{"hidden_size": 256, "d_expert": 128, "routed_scale": 1.0, "balance_loss": 0.0134, "balance_bias": false, "init_std_router": 0.0272, "lr_router": 0.000363, "vocab_size": 8192, "norm_eps": 1e-05, "learning_rate": 0.00202, "beta1": 0.95, "beta2": 0.99, "max_steps": 8948, "dataset": "wikipedia_en"}
Below are experts of layer 2 (counted from 0) of a mixture-of-experts language model. Rows are named router (the router's row for the expert), gate (a neuron's input weights, with its number), up (a neuron's input weights, with its number) and show model dimensions 0-255. Each number is 128 + 32 x the weight over its row's rms, rounded and kept within 0 to 255. Numbers have three digits each.
After each expert's rows: a language model's description of what the expert responds to. This comes from a sample of Wikipedia text that the model never trained on.

# expert 25
router:113112089064116176156116150164086159155099164096152081180135130105084113154078123138126130123149112115124132110104094146119112133113110166156159135157149114089130158114152133097171135083099136058139118082058181173165122103179128077124156088135137097100099100174188101115103171104174075134114176162113187148111117206113140161187061138135056104083152092110131098092136099132113158151074152142128126130067136097101189148108143169122077071056109141170170143158133134125139127128130083159075142146172135103075161110080202121148061097183116136130079097167131162117103110104146113116121107101094067095161085157156155171143122085112154088122099122121139120119115100194127192153128197143124171145111145115157081150093182121103095088112067157133155110142141148132180084131151144
gate0:125150033139114108090165137078066102157116101183132146155156184114087100169179111150131112062173100100044165152101163164145139084136099129106110108129128115121105113145133121073131096127130143093108145198143139133168153111248100116133155147078107150120151130049106202152109119123118052090080137120122161108201106131145138163171111125139127136158102120117159103158098127136115132146164136111139114105157116192144108080154120102141146108071150166134161122175132139159133137101155106143078150173177143087130103146127183113133118118165103129127124142115142064096189121185151168142136093117116069104129108170133211103148077165101179124115106097130155093126125127192146152152147109168115058132049203121128105159137115111118092099153124109198124057143116141151135130123122150
up0:178114176123111169165138099164180149107104189092140091140126073113127141056128146094161128202166127161213083136137110092152138132112137098162114144200152122165150179076122104168154157137124101150190146142162082083123137117051152115113146140193127077107142108161115096089156088116117212140180118115154102181063150144108115084078140129088132105085115133143099154103137112102127186135109139182123167105112138079090134223140128123109122139152123081154094111063128090123134110117142167138208127103071129168120145093170056174142139129074140099133125128133175158140075157112128116135080177122094151154115124105091089156103119104128167128126141161105117139076149159076134122081137117111120200124175040137169175147136137144143140121089135148081130138105147085130090139157140122
What it handles: US states and places

# expert 31
router:132161071080069127127065141173105133112113180150151132150122181084058143108063096168138133139166142070155098167095157163110093110126124160176107145140119107140098158129116110117162119133109151091118058115082174148142172100167124125163133114087151086091116152170145123102086178121122103115082162169142159176113088148128154150161103143115052116086211145105161075130081121079070180132099117138137122202081104091095159090170155150157068134050120152137114170138093160120099120136090131184065130126192157151067123143093134113128102124135154148094097099114145155127149121128184133123099111109098131089137077146146169141137155144105159158087133107105157061123100124199108162153112135172149133133094170136167123170090157148161071103151039113084142096123142170162127117119175130
gate0:119178114178170130138080143160153101144117101097150139138130135149131124147255116150092139122196151162126155165129112109192164111111146137121137112123111120173133163157097102132151163072152138127117176081174193099157141111123129086201110099105147084109115068149136123131160109133118137109134140118133161156127103139112117181124172082158055080113056177126123147056087171117141139170087149181151146110134173103133151106138131192162104132133112150106097144158160087164158083129095075108113137132106111121106163156174107154168093066116136068153152090144135165145107089184143100127163121125148127170196136132108053128088193096139128120100115169139148099115122133115171161080149146206153147137137104169078122108116163126151096152083137092076142100174174166194063122104104167
up0:063102135108117105118162142164133140162102139164124116119130109094096130048138100111182164113147110148160105095073165104118106131123129163113116076118078107101062159120178177127137100151114149146155174087121058109123148185105121109097180096133070230126130122108113100089145145154129144146154135112153127067172167129199185109136098128087129074049117053127104158133109132145139105110157126024086106128187170134120135098090130071182154133085104178134176096135120108156136125134088126173124152120133115134203100161134133100151146152128174079154135170141130133062095127094076101119123117129113135149097204105113171179133113186141160116113148081154067098136109141115127155118178163108114189105097125103173135177144164100082158165111151155148172141099093132118112162118131076
What it handles: Abstract noun suffixes

# expert 28
router:069109102120050148199082158147098136175128133083163128138171150094109137125090083108214138133155139095141103160137122169134089114079122135137120097170129097140169171121124111121184107136088107094109131120110127137120145081176133158084126069119120099068120125154119106083102126169181150088116113165122130128135141143128171146150104138092092109069147146110168130117149120106128199179116163141106132175161109119098158075162166155137076060155076104145143148099121152092154122119166095178141122217164160139125160110119200069125088093167151085108093131182172121118178105108192113150104107123105134087209059090121165063181115092083159099106076173139140109187110099174115129131116164173149148127103168107140126159126143160199076101139107148117140116150146163176140106118173152
gate0:133154104172119122125138066150179109132160109108095149179181186115092119150199162140120148145127075066114110112178087153040165130152131124110103108139114165146136074102087095136108097148128133137123153144150077145085124113107073132112175071162114140113063064164156128129096174116144125141129126163092177143110171142159185139096110117155106102117120197144155129168066116128090160134060182126134077102122116102120093127088181102123087120129096076080105139151124093119130104126150117121161176124147141069066145190131098048130130135135130090130125128127111093083100112072105132128128102120112138164140150147145113123107166060157116085062135132132147147158125092141093124151112202139137069042123039083058112095112089138112085123130115147085146111176111165176106145143073152
up0:151107117095079123169150144109088153045138160173165119103099084148161141104102115118145116129138161167148131135108155102245147122144136166162100104128150070124071178118158144092075136132139134123168162100124164118158113111147151162160084152077119129168199182087134125136123089156130171154143117132116057124182119091119104163147112095050126150111142080103146106113145118121161097109196083085123153131091147179139130154105086132124162124133118200144128082129168140099086182160123110128081081147094090180195098066142175191120111135140131181170105121101151127127136148142159119101161164141134099130187119110149132125108085207073165132174099148099121148119107109105155150087177058098101189183104171182221151135125133130135147127136102139154074152113164115112142142126123108
What it handles: Prepositions and "and"

# expert 21
router:119085114126115166202121165162097130148127141139181119185156133119104150125071145178163110088166075119146087124119060153116110101084156111137071163137131057149127118159095149113168106147124097055135116091116175139130152111175114104065177112117165137070081103131128104114139111161157048119108143157101156136123111152098176146154111122100044137103151128116158111156119099116099174123125197162144136180102106076091134111100187142115052103108077117166127118154102150097148123087137083197090180149156161102079204133131119133190135135169171086073086113170168168077089127140142096111079107074119118132135109107154145129170132097109140090144118133094130078140078115169116097132174132147182160111112147082175121118120142143141095090117089215124152139079185120158137104152154109
gate0:077139139171070086141073098152168165105101058131123124117104101127101116077150094132110132100132171115114087142129090163105107116110118104108093118086112144145142112154097147115117093117148100125109049140210118127097084153173168167144131070125066100129159103098084177135112148112150090059163141089108180182115173077141196183127117177141143054112147137128067169199115084135061152138070085120079105140125101151152172104134100137186086131103158095094074154132125125134128132105127143134073066167122184094140200153150117140093128148106093194149128076094142158156097129099073109104172166166152171109143140121106126081111163079087096090088139140122155139133145112087158113117119131114132135133087186123136102162149127100117090165150102153135190104089141093169196139125150152
up0:114111134139144168076117109145113132175141092076107176134084179157137050116141148096100123150101155142143123091160132036138097116115135121169181144154088135159120110120171120105100162096154078122102152149095151075132145138142091094115090110096139136129079083074119094109118092170140111156074155081150139083096160091163087115100161121101131131141100111095127120140141110097095084098111119106100177161108218163094095132104102102122106127164118131158153157139149100223126121121171130139130124066139138157128075191169134124062135156118124077151111116113124138194106147093124080128108158105141122123092225136135131137228128113159164165099095146107117093137116152162107118176095129163138090102120146118240092185110093162093123113138153114104149146200175150138107075103068187
What it handles: Commas and date months

# expert 2
router:073101090137070136181128156169073168147144175101177115128136169096093122079100086166137179140170104119102123166155142158158144109133120188199083125195140097124152136125113101093184100126102096161126102141078181171125164110161136131139148078125131112102129160162123105104102123158157101094130134158097157123083132157121167158134083131112142067081145104062167112121108061094123194140100148142113103163103085065086193123161163121144104135129140132160173141079132171079134061071167128152072166184167110091080140101113162118142087087165151093073131141152143097073151124076193086124141109103096094080124150129129138157165131102084162137062113125077159101126084076165112155162132119173127163105152152151181133136126157132151115086132122134079129071181168128127158078145140133
gate0:048129110151149157161146137131120090070127136096129119102126118070138152115080103100117106118121154135056156164108095126117128123108103174170168160091104061152097160101081121131117147189130121115190155137128095144109149151083158126142095138176119146110091169123124144120106123204164095096114210134132115199117082159114112142098140220130121148108132127139129105184094142179139150200153169115120113126091115136178185115083127095099121155172084119104080117118104107084105161109092129094138188132060084178117160095166120115150139140105055106121097067178116138181115098074157109110152115123147108188103088131104101136225126126144083163088200073109067141156132132137095137152176114100118193137126124155179164202124142160149120071150139151123169143116159151122131119124103133
up0:143164095130101138161138118064160074122149118144157091112151135035133158175166113080189123124129106125022161185122123123134113109090069149123092118103136069172144163103090163138139151144133117084120121112122143100149128140104109155158070113085073164093103175086120140084171168146167155080139154077151122067099050118093129151128146195213151139140138110132136115187135131163098172156206125148101118148140124137213116148122152151115131160164148153140138121161149101083130116146057103119147159145158127170109134145152116111150124172168083159081107130167107134147117106065105089071105098168119142154140067130126144108146134119135084098193138126097129127180087120085085133150130135129136089079179104105197158118100119124151102183126176178120118199132108112129144139148182171
What it handles: Mixed word-ending pieces

# expert 23
router:141159103083083141142110157148095158148137154110156094143093127074137139128108085144155164133168107080134089158086068188095096108108141149139126078144146102111094166102103106105167100107129095115141129110087174146163146087158131102118163108078180136080126136176127119109066124172139110146094159149086157145076136092119137157134143173126063123093133118103171050095118085138137170140046100153111107172142094118092166106138125175134090138125109103164137174115128158107124080146150157175075167118147157120122190093112167072196103126173113080091089114172126195115100134070174136147038125131071118104131141099156147133112171092091127107125122103053115076169143115161099125109092159102180162093141159023117085154114134175138084109108071131133116112123161168135157105131190160
gate0:155125103050116157125087130085116129136147088170124101159087083131107154141112162112094111097122144132149196115155125119123173167138167156107111102108138076166190162084158100095100100114113133117115156133145133118210126129186165156163096130138107138111117139113119105086146159151127137163158206094144192118166173148037084193215109144185132150135134176124098180140164129126154092164089049159139128138155211113170142057096151125158184060117105151121112150146115136168160126150123117108118100138145126109123140104089180112122110152149138035147150187077166130138117142064079125108127083147119077121128146106186169147129142114101137110099107087073181090152126156113168134091154126105095152133164143144116154158109103161144141091130061133162076094162161146089123114088170153
up0:156120128139132052199136126206142136117133136118162133105168146099162137139112080120142117163197099115152088122129143165151116116081119135190165165147113106140079068152111104173098123167126137101165087156138100094069112075141117148158140140136122099159154112170150125111128118149090091091076062151200090131147095134203156089076151111065139118160094084083105087104128117150121162085155182138107126157130063098092137159120136136150056190165128085154128112091112123125119150098120155122132153152131115162135103098173072096141158096111141182109156054157135114131139106187141090146177157138217169066138123139161071163140156118111129171087148149169090140140078143097132156162109153145128076152115112170087140107120077082107086079147168136099141158097084076133104121156066092
What it handles: Latin and abstract suffixes

# expert 30
router:087084114085126170153137149109097149150127187158152086184141134119110157067073115145162168133175095097130101157128122172126123094061099136169167108163153082122139161163113134091172102108132128149150117100128182143142136136177132112090202119091183150108144089159167118127133144133171134121121083245104108160101140137110143128126094114135126076091136136143168065120125085142145121156123121185126092151128129129085188130159168141137079116099128164186134125112150138089112119071142096135103096131135119127071178118099143102153092125219147095114102175145108160074159048118174123150114129063125119095114073054141192126149115129072172112153106123068139113160148098166080151153187157101170155163133148114154069131082180152125135121100097152134091099141179111133136082165191163
gate0:140149133166167046146098112141061152092122159121145121141114147130053133126134167079129118084130101123168128100143086157151136111082122162117125123083107088091153068122138101116107108133116101135139098154130144130116116139189116142180177111098200136183158087139111172087136143176117109152093125075068130177123112097158112125172116165082092148060137129115146093121132194154118101075130115156131108134153140189133080196130168143153129167189166100190108152115154155086155107114107094121168131140140198156105106183098130130096086155160162087162130061138115187147135148169157093154127164120030077085144107136121168077097138193116148180099170122105092105145152137123132115164160181113167116089106159115108142183113103174091148080084081101111124142152157146158080060135109160
up0:158186136164182080123103139167068149142133164156133142140111103137094080101123155080116110107097119138163187087118095125165118095070181162128122157108062111107109087117147096126097124122110105112161119150119156157081148155193132163197108096104162111166205127104090170127122115170077170189084139119048166156107092093178093139137138120098122112065090129105167129105171167160096097074172096108125080124130145128175064176148161112089141174154144091166099123119157125103154102129139048120129094089120138167127131131087117100120125114143165123203114087125068162157134174120142118102129150086057133107153148181126140099109139173142084159100193136153134099183131121202130127170151138102132125114099126195129158135110089123147143046139119084100142169090148121124074101095100159
What it handles: Uppercase letters in codes

# expert 12
router:126112072110097157147137133155108162183140202091189092134156146081128105066029097195153188141164101111138117100071128125073126122143129152160093122112160064098176200127110130105155101097098133126116104135085151180155136128180066146112129116071197110079126107175173114086103119136135142120138156191106179144096200134041121171132100115117117124075155142141139087105117092125130150165098139135157108182136080076130144122152126147132096095077152151164129142118089164088112083114130068147092123116103164088080141121134160091108101107166134100085076174170142154111124152120191101163112084086154109091132091115171178135129142111096115118151100150065146095120103100187117137132198149158147097157120159132146109120073093162126130156142101168135138091121174123169123084147100124
gate0:101147140217189154146133132168117097128136130142089130067109094052160150124172107136066128113102100162125152136115109110121126247154099068126104148122141129097139192127140143111105163183128080119163091169158166194123089102192161125203191095132146172131117120126092132137147115157128093145132111123157141086146177113104176110132075121142181149104125078110111173113177094139148144144102164120148178160159147110116138163161160165110113131093062143115143156105164161140156118104113092069154096096112138118115167144093056095120082104162129145111148129052136098133101128153129130142099139165052070110124082135095128152124139148152151141129142156117118153120119091110193110134126112058193110125135119171162142125148125185175179054079157154158085120110143094171140103187166095
up0:120145101104082111114118119090179113108180170131183135131125130139063109143089121153169097135133183068122131153152086130140131052162184167129136103122142119172123079148128075131183135111120096115090165130082102030152148137098105115071055091117117134101173113156124146120121176116124127121135152135130132145113076141191079170149123208131116104172130114100126129122093105110103141132093106095153149132126100122149154088135133146107141082182154084209124138158101082016105125154163147138188193163142134109184046124139172106148176166108127117120139145193093115103136155122134151160090145148132137115123097103104107136090086076105092157110145128121125131132156157143118111142107155105082183114119166123104109089103178116080094216147109084079138172148096161120122091075047139
What it handles: Feminine name endings